{
  "hidden_size": 384,
  "balance_loss": 0.000581,
  "norm_eps": 1e-05,
  "init_std_o": 0.0,
  "init_std_up": 0.0307,
  "init_std_down": 0.0,
  "learning_rate": 0.0146,
  "lr_mult_o": 0.951,
  "lr_head": 0.0039,
  "decay_fraction": 0.75,
  "decay_shape": "sqrt",
  "batch_tokens": [65536, 131072, 196608],
  "z_loss": 0.0001,
  "train_tokens": 1172000000
}
Below are experts of layer 2 (counted from 0) of a mixture-of-experts language model. Rows are named router (the router's row for the expert), up (a neuron's input weights, with its number), down (a neuron's output weights, with its number) and show model dimensions 0-95. Each number is 128 + 32 x the weight over its row's rms, rounded and kept within 0 to 255. Numbers have three digits each.
After each expert's rows: "gets" lists some tokens that make up at least twice as much of what it gets as of all text; "raises" lists some tokens whose logits its average output raises strongly, later layers aside. This comes from a sample of Wikipedia text that the model never trained on. Tokens count by the router's weight.

# expert 43
router:165135137154093125130131106093186123160109110073110121107087162123144091096102117124109132143129130089130111158139138120108107113079113178102171088068153145159091191145117093147141149131183122093101045155147146156136142093136155137136125117097064140089099118105087140118111064063131098133
up0:109124121139158118159196161075067035101062089104074122160140133104111147091065136166103127139136096176178119118143161123107086138126164116118136124136068088145130114120135119110131111091066154091175105117158128106122147159150182123174121172134153167158133158144105150135138148166074094132
down0:121139115111143202088139136121142089170095067134145176148122135099123130102139161128117128150166144111158128127190116145144142134088061158117123192124180086150118097144144208080212131056119126099099101130128243163125072151142155100174131125113111112033091181090101124104123066126165119149
up1:100166117097092149082144125123134125138102132066095061132058125119163121125098149158077082087128148101061099167141153203089105122161168142142153120076153182145099094137086118153110141123183138081142112145133201116131059136195190131141162114103128165135072137092206165125113117099107093140
down1:100117124124155133075101111091126156124111119135102148116199136128078140146076145121141061145084095133150127175109125140153108143164104151123072148133148189068142147189121114199144085121122106147086092108084112147120145131108104131071116106130101150139133153114175145165101108100136078153
up2:124081139111108112187125052100125193136131089149039127147114152114130150134143165112129113138100159128115101147145147143083145103071081126098198081070144154115130145113115166177159186163123119135164128142066148154173110123156111124133172094150037149146118167116086095209105106117138182144
down2:134127181126162138048096094119101109107103107069138132095111181149149148117204094188098129123155129059124113138123157140149155088104194102090151136101090114152112136124117165062196119096111191156158148153160164181143096090080118133084088129135118164102156142141195102120157110137143125154
up3:102108117141113127140139085129148146217147095124147158050095156087117110114141110110091130058125143157149119101100124163136062105145102181112160137072092129100101182181090127081160066152141138074096162138115110080135092151152131182131154099089115104127095135178119156088120126125156144142
down3:056074112129157124104132124168127089155161157074132075120113157089150127177123128107115124137156128226172165127119109130185159068129151180114143091109156152069103072157102102121126152108129154100099097082137093132123152181124069189151125078122063073099169102148142105152107098174129152197
up4:170133094107162130140119088134126083209067127114208174184110117116115118141174117092102164113072131106114151172157130069043157183099147146150134169073154165138110165095140091169138132178132137130139143093139103135133166168213180140121134145108075132075125089044169062090123056073115114131
down4:082187164164147162146146101125178157193158108107209144073123181140098127121103112068135161096120139108117128103155095089063078172109167153139105063153122068113128112079139168129082121125102117160099166153113190096138120076115135140105118159097155129134119118170140173100150125124150147153
up5:147167172156142092107144139141145122149076144102126191099162110133170093108096058106120158110103070132139124141074096129076129149098140166092157169084145092115138177132197178163099107206090154138085086108142143110123141129101124149142114112127133198165193158123157129120115089096052090129
down5:117088128103154115081094127128120141160194087118150107090150117171134139101152185120100170125119170167168165115140136152159159129233134126080070135123160188161105124130093156135083138116163119131101099122136142134143131100158103104166090142103134147118137102131172117130103150116142134122
up6:170121145106138150136149144107143171138139145083088085056125175120136136090131094135137034095133116059141130130134098102117103104149138154122132089084102103121149165175121140140138150197115128156115142134090094156151089114220137182125150131127151111151160145124131141151077170031172137143
down6:155153120146100124149073161062131150141180148190110167135095140115138104120114153150173152133108150186086133099128082101181123113136094131124145139116145189119124143132155132132075107166062107150145170173107102113090124140087150101148092105105118136122146088125131114083097075128215082116
up7:117196135110125121125150186090192169133115153155072128146126127124098197150158136095130078130148119110142141111170097115134124142124131095115169108167091078059135149125065128114128133130145170128142107167126160107126139109141085136065121098171177128147126121124139029087121165149153118101
down7:134149070114158123161074103117135158127022150137173204125175178073111126109130126113129117135123158125153119102137148140098097051108083191134160138082208101141158186105090134118113169106107196142096147112143114158105086132167125192164118137090164158107157094107148125135157135174085089161
up8:120191136122148118168113161175103090062170112126148097154099116145122124195069112124151143110139135116177122160134178121063114134114110143126136168139070165153087144063103137112108152156094054139174167162161174124073101126109164120134120121051124120142140124128147134134116096108136142158
down8:177119076070116127193043127134134125147104138149127092164137117081080143215112120108180193117160105111171075058131151071071064114131121100151104118103167140157097115082152148114103150151127114080145141119142128110143108118134145056109127130132138146126110104160056096080097144145143156087
up9:152151166131133094155119100132098113125127084124152117187107113085199111184142138117118079123177135094111156065134137108086135182066137140099132068081141118058131130155117149122152150148136077098145132102122147147124132138130116119145101118081130147085124123147174064144097119151095168095
down9:119159110095139149143088128149126023070139197159143165099073187143100142074119099144070055128102096146123102130142174145163138090122110089162116148065142186112112125120135117121201174127130194184141090109100132112164103063173111133120146136113150114099135124108114126103086064146163162145
gets: "\n", "| ", ")", "f", "),", ") |"
raises: "s", "(s):", " to", "s to", "s."

# expert 16
router:154133065115110076100150178122120128107093135186089083118123110136124136136135033141114152107123157156112132121160124123077106111131128081105141150113132161119087162193152103100126118077203178056119057140156189142122131073151097086205146060100112163147189118147153135123145081082094103153
up0:117148151109185080134122161147131088110114118116093113082132091143138103187153143123155152162069054141105157103083089117107099092098204108106060139118077117151150108171180110116139109103132189126146102135091126126099121091181155110127089098141088155119103152086178099121099133156113101164
down0:128173128107138177126154145077140153179082097161113131104136121150131080176099180115099076095180214095157077108151103149140114168143124123128150097127143143110166108089146123154083136129155122091176124155120129032113124171119148136131129131104129096108116119113168105126169174091159137163
up1:086162102128155095117121140209172139059110133162160103103081179126142096118074174131148133093088122090133161112144160143160115096115190089131101131151165096158000069166088134131126135064156134126129122087161118207123136140125079141089073113129167132130154130158182108153144094117125145135
down1:110094173080159139150186155114096130127125114155073155113072144123041144188133143174120133095063130077160099085082141137096133122143158153167116138143152141154198107092108127121161094149087122158091137119138059133087101188139111136172082079110137133085144098152165178117138199098126121097
up2:144103104167084116153087118140130109160142133113069092181078123102136061113121078109150112170153112173111063133140110157122088159122068155148187117115087119155120107155146180148120147065165102123134090096091179163110109092132123118132123159123160181150108123121152105100075070153164098088
down2:083084088122149100164124205122145068195073178139150121155125137049108160118129135139175108093179154132128142134094103084150189120136117119152092080200143116080109097102115129099059098120133158182087102067160100088172119185105195152103132094133077125124112150129092098160131124073165135167
up3:118144113172140121134145111156130164188138124149120133134105124163113065098137093211158075138113128083136138106139181179067062127113126082144099090139112115062143132204128133151187166094147144113108122116133181113090111071114140091155082094174087137193143098177142168140117128166132147191
down3:129106096165100108113126074090182069126118145110137111170177169114094140129143173102150119139070145098161064091124096126145156103150147122221203133107130158079141087119152118120047191155100152138102182158155123112105058162143143160102148095147071104139208144165046122110095096151105150157
up4:154120149161198148098106116101101153069120115170166123101135143136106114144126184155124131121127160128104129166162184092115113134095143108165106116158152119187099117105167109181169085115177160110127109153143106142080180096173133103126171071038117166086152137131096130125131083144124112161
down4:105147092155144119196131148126159145196143089170109116178070141165177167182100141123149152086188085056152140088086198101093089128173141148180122134101110114170209128056130169131172126101191145106102150130187182129140135122112099075121144152121116096066163103199083143128076070048169128160
up5:145176104114151115138112153172101153136159097112151117064134108185113144122081109140102155087078131087129138103134169083097146185095166041145126143096124086098143118140091104086085121133165143132104168154183219099163059161119139119133107130113105151132083176181120126107132103142093147124
down5:149097091150116139169159131113216050111094091092132130178143137083092100214051098117084147167124083118137088154096110091074135129078156092103140139209160099097153165134134148179220176156149117094128141133094142169157138138103155088121121113108091123147187110163089107069146158083168119118
up6:147120128215130088101098115139123093145110106122191096125157162178143126118132149096134135103153186146049142169127058145169128219138088129171203102142083129047139151135132077076140101096131143142110103166124124162131123166165126141153147095126121157105109153157116111152172127077138127104
down6:150161160153130092096147080079124100108164054140062176135100137159118161129117207129127151086145132136098159062135165137083080162139090123089100099112053083146184128188132100112078097128146099125127160148107111150125116092126151092127121130091145115111107120129151115150084149102123137174
up7:086099160111103130111164143145178159211145061101091117108164151154167121117086115154152122133139152061103123124091144143066110158084157160177151085120070007103129172078125119118102148135106097073128104104103145117125120161117088136151155138090075174148125080192145107142114139150132109115
down7:097088105083121158048110191127117185108146129154163101107099087132137120124150106149068130094086110144149182092136121051062146147109150150134116139117111088134147130145104114133146112133093161117137122158168132156128137122140154176149119113128068139107209105136079131135127162174147115120
up8:172145094129121137065112145101138048151090121096082147155087081162092090116136113141063163144126184123108160127145134117128097106166143114085146164129121140118158147128133098175129230075119129134163145151207109168083115115115070124130125123147143123128151154121168121135113137115132089118
down8:139180053150146128082069101147151089166090135167116152145121096105144203119101118100081139146153090105164119155086130138100195126098180118125196093154155137106108133109121089100082133111087160129098098123161107145112142090121074122093178153122099106148137108114086111121074126155141150071
up9:122189107108124099094156187099119143115172101110110144120143168139116142151190134121128142151119116134085157125062113115142022069148142098128166206166150183100110173146137064118066167159147124118155082082165132137074108082144174108170099150097113093124166129148165103144104082118089135139
down9:156132152153134102173097107121135118103104175102198187090116163135152102136101160138149149127183090138101140076125087165151107080142120111125150162149147123196111144104121111157106105107127084155185114092161171045094145132084119187142147144128184069119173171121127129133098137162138183137
gets: "ing", "r", " and", "ly", " by", " with"
raises: "er", "ach", "ar", "eng"

# expert 40
router:115114098129150128124120159101106109112157075047164117121090141147122123175149103113115121147161089104053145174147107095106136158116103067095161145096152149098101169107096143128130086122117113123107130164118158122139129120126112140161204120120101148072103116199113126143149095154110106152
up0:161180125134119093101133135133133108091098096094041101129103046144095136129103136139122095124154094170153166225187116067120123132148133123168146113120099170150087129066180101124167133220088116090164170094110093126157106092188093137129157143080092104120133107152122087130156146098120128118
down0:170099118193112192119132146187097060090152130101134116142163147137112101104125175102088140126132176159140081157094116164126152128059045167097104181157105181178132126117091124149121121125114201133077067152124145124141085153122076098137161052166117142103135099156137140062114100129106124105
up1:088134129104185160174171156134109140060138091101099104186126131091100092113119144131162156126109119149144114159182142152122042130139215087166142132118181127136158141089104136130147138130111156106018128130114110175124072111196146145144109137096149127131113117087134153094147144126147043075
down1:117095149145089168093142137071155119115170123111167114093155158094067126100132087141084166197170099140158075121145158116154142181126128110089145121140104148137160142060102156086123105104163144084119103136155166137103164198131099104070148149132113124093201138091144155130106150136160098106
up2:070107132098184131142113133141159101168163087069108083201054142101129151104170150126146138142145095106136117139073062119159101133051106100142160149148166168157104064139101115114117114155153087105131193157150062113117122152124158130123141184092161179121059088132107151116126141096082127151
down2:127114149101138095158092112125151142087182105141127112119152124112101052143164145133121097091132089084111089145040132116146136166151197178165083098103166073171102098151114120130169158150146127109179113174124158089060132160129166109114138139100101146117134163124181108162166089104188196108
up3:148157145106106103140098160112127156185105041133186169062165141128086122121167064165146175105134169083169140156154099123150137119201177119115181098079156127096130103094105193105166128130145138162126112097140165142149133130096176094181183092125149081171156134155124111145077124128114080222
down3:144142115069070113170119177123123107045145099043178128097105104108117069147138128168094170121117133147126157084138112173147138097097122099136107203118169139100152091142091168135175150114092135178122107124101153116075119081091141082078228124130122125150114139131129136125171187161070141102
up4:146144109101093206165110147108076131120097051120061136154092122100140165138157143139131130161120136076109096154100111098137176157157068138126125143073110109119148146080102122120140132128192141186110114189106087149108183083084120133171192140090142138111085120115114124135119164080116118120
down4:080150092143078154126181097157096206135098183089137135155181101084106132124103153119140134121118165133076119139104133067146181128130082142132115147116103126136148085103106170172110131150163118133112123058096084114153120110094148147127112151106088063159141032143176083150069152121077141156
up5:094182146103113135067132171181168125142105111170162114145121100137132138067128099139099127160104132116133115121152162070138081091164189100105157140064081140088158042117076121125101108080136084097163152162140180085139076117166166116162196107180081138083140183143114090163125145150103147112
down5:177115095100154069104139121133099133142157118111151114112113117127156136134130118078156137120136120142098115138190092120127176094112086063147101151125118149137119150176112105204128098145140134122135112145124113136114140128152111118180043113154189156148074198119189126174100130074101134029
up6:116155168092191102063181097105096158122101088085119089061147112122149105124159127114092092134134057134127089172150129128110165224192186109099140099114171057111144142152144119067168117145110128122100120109139159131149122107106134182092104136143148169102142196145118099177084124103091133067
down6:176094143150148121173120165060140135123150179124130152085118103122139098123093126090128132107121168140093124130127116152119154134127112117174104071090177139143116104118124138111182129078167136085197125139132141026175097086157133161080134115144085102125101132114163095159141130096108148145
up7:110143126146129088090076124138129104143180130142166123154110213098130082096133098112139146130121157122121201123075127140147161114134105145141099172085077136139149154123167119130145134108188133107155087069112143147075059120159137076127119108117140117105155120180200102143166117152115103191
down7:110139176164128120066111140151135054126119087117129117126134137144093131180114162142155149117131085147098096161096179142218088180123141152150165113146146126149099131170103137126106197178156079124121135073101075143131101108095164124115124157157080111176111106107104088161054111135122115145
up8:147131062104149077114131129084152202172148102136174140103082120135092112146124100088117170093149082104148171201118120096104084146132194090138188125142090164085182186134092162124189128125102123145042130125096174137136120157103093109158142146119114118151120148173095095115094123155107112148
down8:212145130119142144147094150079115133125146153140128152038141138114062091140138168064106167153097114193126142146111114158089097162152127101111147072160164162148097188109090066131161209180104098167109129133151145130153135128100171098117088150143092137085093106136202126087152169069142140168
up9:151071150122111129100112129148095139145083128074151066179149145145103137161186160098180109167201131115142196176116114132114110122151139111128151131110178094108120127073131158089156117170139097230104106109098148138094137170135105121140128133033114091105074127119111162116113068073083116103
down9:108123136136176129131128108084112174142101126101154092143160136114141148129140142134154136126159181165084129176140138116120157135115157090106105102100173149186116135133134158117158076130138149118087117186084180137168109096135181089180086119136135070160116089155157130142159101122184116133
gets: "The", " The", ", the", " in the", "| ", ", a"
raises: " last", " latter", " their"

# expert 35
router:183190129134106126132125094134162089171137094120097115149117152116173085100134132187113148146074152125124137138134167101122124096147124132114093140119155134134080144085124091098111170195130195120139142061031128124073160085141121114124149119101114210085062201120090109156107156126101059146
up0:187067108087125119143157052079128082160118138183144148146142066124173146163074138080099091100129163156156141124175136128127152140099072164128141067125156145160087082098109100127148101134155119114116115097155119143156123115163123128137132096134116074153061147070099124089137047124089147126
down0:113109140135150125119105168114152147108138117096136095142141134169108176126103207155138089138018107151082114199075091093146134081110158155113175118142183069129105113136083102189118138106125110162116061142101081145120122097148103090139102131132108195109132089156079110140168121065079085078
up1:113119090134113132131108186150152133152115112090124157131185174103166174103140114106106122141096127105113164165177127109129093078109159184170114100137149095117174088141067098130151122147155180141086124112079172044107180137191188109159209175145106122112084099094137128103100134143072131076
down1:170132168102086095049145152167104086143154089142165122142137136126101158185152156156151090092134083134078127107098145190160086133063164166110127102123136104160087135152137178107143104145155099106064079157071142106129095159136060155148168109120146124141130091137124120105092127200171214055
up2:080115166154081071105167122144140172054134138149134115125147112107157153135178150157141141148115102164113131090137103156101188150157078135192141157138076121082130112141143119188111146149152173093163204091101128090109103132151147158139144177160109095141109116205146078076123139165120137097
down2:116131121181123227088106154177120125158060158133117164122121113137134138123171165091162172165144085090101155096154133128088172107202160115081125155163233096142134112092070155101098130096155089110118134138149108174133129134095076121079082133141145082173138143062154134130113130116082067159
up3:136190088177092123152161157131171143175149122123164133176123159153142096174154150135121103113093124104141095161133141158136161123111155175101178152115156096114114166143137129120091117118127105125115115106156123081086105058159088153129140176175092135122116172085160139158186126135113145205
down3:108136120147133139148091074141102163127124124127066115122217113144137117134108144104184133147106084084126134133174104122161114173108137154096170053113139143088079106165039100200128218140105167133092172104130105165135132121166140183096180131158149159135138133146130114166145158115119163107
up4:102181142136113097162157140108104081126127160166109165176074115099126130155124140129174132134160138125150112118170099116146108150083143153114113147081103110165118158075124005144153113163143138160140158132117136121119093175127176151131170128156039104107166118193143108171107093138075121158
down4:049169130139186037073068108170128156145117119104148141141135116138120139101093130087112148137164148170185147129152122141170118163082172126142144106136079139165156117178091101101130122140126121149128149083135103119130076137129136124115103135092105201072108091135182109126156168160104148118
up5:134137111141193144148123121117117106117100136131150144129192062111156041118156153151114153097094154172136129112134171166130106072105196122074069083135155122107200121144102148107100100137115103080127118120155143187211141124140119194131049091120105158182167161104172208083158081125111089112
down5:127103173164124118105102168123147048152156146127128090136136137094082095192152142093164166116087124115142120152115146068178187139156103089172139089149109137141098139106187129115164113152082087143116107089120130115169144072104149074115164138127152171156115081133081107141074093129103110112
up6:176142101148126096114121106093130180094155097097077125121131180181204168067158204168133138110118107167189192164114124162046093122146156111138112094112166118119140098157125124123111110156098120098146126088107127147115142138129100146141116167101149095177097178203139131088121136137189159138
down6:087147113116129182138084137168123139072156104131089159114131098093099148117107142168136186187084107140092088099126147123227142073059105109139093091134105120115163141077160158111153162114117172123083051178045084095162131148160095108105091161124136123154097121000104153153085137182101183128
up7:134132160086114164145139120066114133122172151163148117127101147106108153118185124119103119147146115131130120111124137152169176106117120089131126118108084212118235096155135118157115117163176146191129075150135041108081137171094124115090118162147173154119104113159082149117211205144123146174
down7:136130091119136070112137152133107093070126143126182121152163148120134093121116145139106194132150079177158117139145134102154122200121089068102138160152157127144138186106156177095107051138123135119104156110135137122176111147141118149133165138149167101176156160180153127175153150067067131178
up8:160089156163080116156104140105066114127084098118144131170120145165145094120116113123090088134094112108123154121111076175105135184103170118145080125115111115121091102127126091110137120176108133170205074129135147146113119128101061093095197114089150150131116188110068108083114155151177100111
down8:135127097071111150078119102170111113106158126144140169125128142100099090121123123121107148116193122125124134127159156116141150113134119161199123141110097107133159124133095115126113137147166077102136097141195106161075209092129172105159081128163097051114134072113150140171111133058124178126
up9:151124135135108094180129084128085091109128114196135174181092088173143121127161092146044126093151093108130185183155184100085146126194077101176108133110159103090175152132120143102152174152086125128122081060143124151109136166104088036098132137087143132110092107117152063128069150113125092149
down9:134142136108146153123189182125182178104120125157104098094095146098147151102138179102054080140102146097184134063166105100150119056142167077129127112130120092114125142104160160139139136061122152148150162114079128141150136139161141172152088088191062167158101081155131130140112116159084139122
gets: "2", "4", "3", "6", "5", "7"
raises: "th", "-", "."

# expert 15
router:135115132132098142160182206130131153129101179074112141134142120110135114167104097123202116102176071084121142176083114074111130140121067192126205187033108150087119139113120147154158120136113091126118135172126119114077084128138151133106193136103149128098143131161096097146164132086108128169
up0:212079181144110160101166124103152119158104116126113102151146165096143104143149118133181145063130101154131173180133079118134084104137043135131138144135097155084123148176138152134154111181085169118164126172112166148120086113186145091093134125125059103153073113164129107096089143128055131086
down0:167119118181082060126133158100115168154123180132083193120115100131143145120209127158134152208171139163125105120197120120151105143153079060106096131122154203124142153124186069136084112069126098129111131111111152113175159135128169098140162162120095105102069129155122113168133179138093130103
up1:114096106116103106101166105104158176073092108173161144176203106115112143130106141081160102119127127123119168133121141142080208156132078112180107186192073094082187142202140200180150130100154076128186162124063131118083152138149080110106088129080155114176108171148122039142084155116116153096
down1:144095065063113149135139150120119128149140116107109128111196121129174138152118134121160162141167157130142118154092166136159159164151095127119155091139126132119147135177172037132102147142131088122135120177167122170149048105112115095105149155142149139136166135084094192160151130176095146120
up2:112187178087179121143086100096126129088119108115106144143101120116155133173096149121100083162162105143096105106097086067150062101113083110142126155159151097143181192153106102069110107112090130099098150157119143089071092205144110161101049165148109160084146155159121149129121137047055168142
down2:174139168136150173100121149097044062095113123174126131161145127139130150181099151124165130143161182117129119113132140151148137130165158094089138130125200170130060136134097117138154195117137185162173153156149116130050150147072116154135123095147113164187174181063156075114111133132085124121
up3:149140156139173099093085061130085107184125126142142148136143108115103156117133138053093129147094145118121183133103128111137122121143099150150152104122118112181099126119113123107122088145190159120149085111132132059174157173142201119148168181133133157060137151064145101134141171106104103172
down3:096097127149030154097110125098145109122087086148123132177142111158133106111154130163163145050079134150173167148094204152120147145116114124117150137131108113138100123079092126130083109129140097158117227131142113151131195145137134128087129103150139144141173140192153114120112124115163136160
up4:132125081116099068099134126077140115120122149105080117136115137189168103131206145179157146140134147075104101165119108149119129095158148120132170155119100155128073129178124206124130146177137153080150098102143114092151050133151216141124135115107171160148134141077100094117185091115094130159
down4:162108137179117155189072123068108169140125096119074125154115138130084163106156104112155099182110158154099113120098150162172111125131116213089114136099155098129168079147112117135136108170150129164188139143149176089145143143129124124164143164110152154135156150087115100133197090078129116137
up5:142143110123152083107119171111123174086168096158135107143168098073121127092152102167165099156136082167137106162100111110083111139129113120174102177101104110119149153134120148153166107153168166128160159116062157103099115180208110093067117172077095113185156087178072106136141102113100156150
down5:101121096145105130157175121094150134162201096150148156153120129129092085168121098181109144102146095099081123134109117126067095187188125104071120149100060092122113073092120140112130167119118164070130113131135103116082156128123114122093114195111103092139152085102151140145132102149129091138
up6:146161143187127118124138133053148110122092100060121136171075151130188102117079119182107075120142149106135126156072090122143145119141112137113155120095167085116149161122145129144163107149109185124130166063125140197163067146181125122091153136146088171137048178169124147078118127126095130129
down6:120094113139167155102152146114114089114125095151162122178100099115109144108179152128113104193114091134149113109139148091089223182105137145114176153133131103117055058157077076059146090129119126140161179139102199157164106099121165077123091120121138112162125140111188159132132099133107161122
up7:125154148163121074196124111144138122070168106100086132121110125158138161136128108075109092123095110077117192143099077132128167131155072141101171161109150078124137065178053122068185128162125155150145116110177146189121140136142157130089159079123095171162154166171081132109170114054121134147
down7:163141158138085103135099123139089049111165175165134067118155086121109113145106188082159105168121146093116118186109090083133108137093153072117092114066132153112159168147172161180155166152095143145200115114119143103127129103138098152089124108070121064135142151137084138098100093118118115158
up8:122114184123142077155116104136159022185124106107101150148071164137180114171164136104150117103152098126191088102099098072138118103112103140110144119173139175178110168142131095113105049120126131128159175108113111119189152129173119137193090108127188085086108149083185211091133122127100102105
down8:117122083119181142110117093064173214127099156163162144156039096113141117129080128120157115113152125117099134177170099147142133131167110111158167155087133240050178129088120108173159194101131108128167114117149118094082123116162163118081130067131102105154197140050135148144177138131138116114
up9:106116163141144114071160191130145166155098201078114110177085103128119066096082139170137094096136114085076118115134120084107066154125082124071165140111102181131140113173152192151168114100063103140150118119137147133092152111108198067095119189136179145134153126122119138141189091106093121200
down9:139162100113066176122195160095145129144131136051077125153151142107077116122140159104100144201095122164132097132151157137163122122157116157074086101134148106123156164131131161099145125184092107098158128129165112105130116089144124129140188250146153164119116092125174176159158098104124130109
gets: "ch", "h", "y", " M", " S", " H"
raises: "o", "ar", "in", "ol", "im", "ak"

# expert 10
router:080124205076174132160113088072105087120136174131151151119093122095174117106100137133132126145149159134125047103141162126142115128115036095131094173093168152083082205125112072093133143163096128086132124123148094134089160110148084139093144140112088149131141109118119111100167166115129149124
up0:165084110166117102078149101147143123089071147188119129068114072090184083113149125172114157083171071111168151162121129153145153095131142136119117185115116083122140128178105110146148113149081142026135155157104124139136140117128063132121162097149071032128121069112112058139133087135131159170
down0:145102108161098112104119108131168188136103094105116128189155153106202162049084160143130167098129140136093141098139051118146121069135154131016115064106126120148053131079110163170117118172155085166115151113086191227165148119124110069120106138159084119177191107162129122125118125155112084134
up1:156129144125130144195150101175108145143075177173084146177203031097159077110145133148171115134141138200146105115145131130095111158117118107104096123078188137084144103063121159138122136142125171154120115123089076105122093134146148132066157094115217135100140158137142149142163154153144100158
down1:133136151145192181085117125146118141186145164147097097124128139137155165085100092090146105147154200108114135073102108125094133125084111118134173075121163159131081165097129123085093113113178140130169059123134104080163157121125096097124117076160107123129125080132125146077132085165167126193
up2:136158167153090089108176065131132150120113116138161185147134114138133145102155149140129103097125135103127104095129169056100141142134126144158134106160139099143123141142072131060125115119156118076134193127146222121111111091152115152176079034109119115066099107102137071115180186130088136140
down2:126115098118099141112109140144176143151139124082137141107124139110132125144072118151101150111168053135111136121163230133114123072192088096162177135075126146164100137141123167082129186162120096117093146109149130131131079136102109184167115148176111095160199135126144107138220127110154059116
up3:189122059155137130033133080090088105151133149128108088130141168178060056088088144165071142104163139126146058213076157135074131137104077060100099137063130156126148091127122072113128094119101104068192120136134099155157108133094152211119139113159061201129119141118096139163120136192121118120
down3:126129120147075083095186115089170154146132174128108122134167153110131094118148187157181127146144113108121208145109062118181139117118111118120142159157172124163144073112132119128094103164143146148173104135170120120161114145147107129110095153130072128225126095141133150120088165119122158177
up4:124160138132128162112115105142139166153131158162146098143148146131153174067091148165126085078113116175142185131137206158185078116081116104134128147156150098165120109136149131096178194132090138125158141085160084121139174207120151114170116128144099074118106133170146167177104109138102087095
down4:076076103126110112126110120103123124136151121126127114116144114123061161108132133187101116101128121131175113138148083087146088134161117086144092156126188113141217137154153190169129162139125147143132126101131126172123085140134141098163118131149146108108134157148171157037153140141065120138
up5:093103177104077142129130129134149103203086232191106157133122072118127103186106152117068137146092219087130142130136157128091087130153133147143098077097126147170119093063141169143085116051170102149141156110131129134095144075185140119109162155085177183136082114157127090120126115135139102123
down5:127073129116149082129120143135140142108138138132131144112097071141077080158107128135129105089091133092103086122130145063144143125152133160123120121153121183149128138147111086125152107086163137117128077101107146191141096099086121231176113130119173087145089159118102099123155132145114139111
up6:141111158126142121142132082199125057151129102150137108151108082138112137127147115190119156083168113134097110186140140107153060132103117184113119074097112135102119184121165130139179076142135133184153072145096142141129146168128128147119151130096117124123124123111155101179089131180119081116
down6:128135190092080162082159099148135163099173137137154131118117048113096092125087196128097162094131100127127151131077109170123070183166103189132162104154160126106090164150086122160068181095116090162148110156131142083131086130080070140097149139106143102128104127081143133156164175145135136094
up7:158160182123121105131077086154104121127104100063078148138077134107138107118078119127121102101156126174167145108130169169114134120104133133062132077084102145158142113123114150125146112158129090112133130093182148084117131081133137116132089093110153119072105108135117126128103185121209161075
down7:100164165110166180142106148169111145174080155122155131154110136143084171120059082133064199061187133134132150125117081167134144078110114125107132132104105172159132140142216176157122100121117132153146082134099078128100132153121172140164091151186116139128142104103220120137120115153155172156
up8:129143177138107091140156124178087140078107129120100134144127118110077075202124158096139127091103114125201100167082129110109121145104121152111100146131121058109147130128031103119107155112126144067133088141175153132124172104137146077186115125096149132207125164134171109121164245069146128131
down8:099116158139195156132094125139079132184104101145163085070133112153145135115095134149155156142150140133138130155164086125156141168128122113151096151049114145139106133088156124073105082113089115120105161071146129163159116130174134113118142102154106160130148097130144106072115205141126160178
up9:070187167120097151084150167137086144105145115088130190164118093156172075132095114088139108162184109121173088104080150132076134095128187079076087152156147140096133154102136093136091087102163151083128120103158128123126126111073142121132152124099152204072083145119167130109144170088107160113
down9:136158138081122154051143127107132163155148186081151140107134038087055133081169154127177110102135138146111095072067155113102132201161130116091138119136108112147172126121123123102140082139133161170088162027159124092140161149143138208115145083126109102125055149103137137096110134172167109121
gets: " (", ", ", " in ", " | ", " (born ", " (S"
raises: " the ", " this", " both"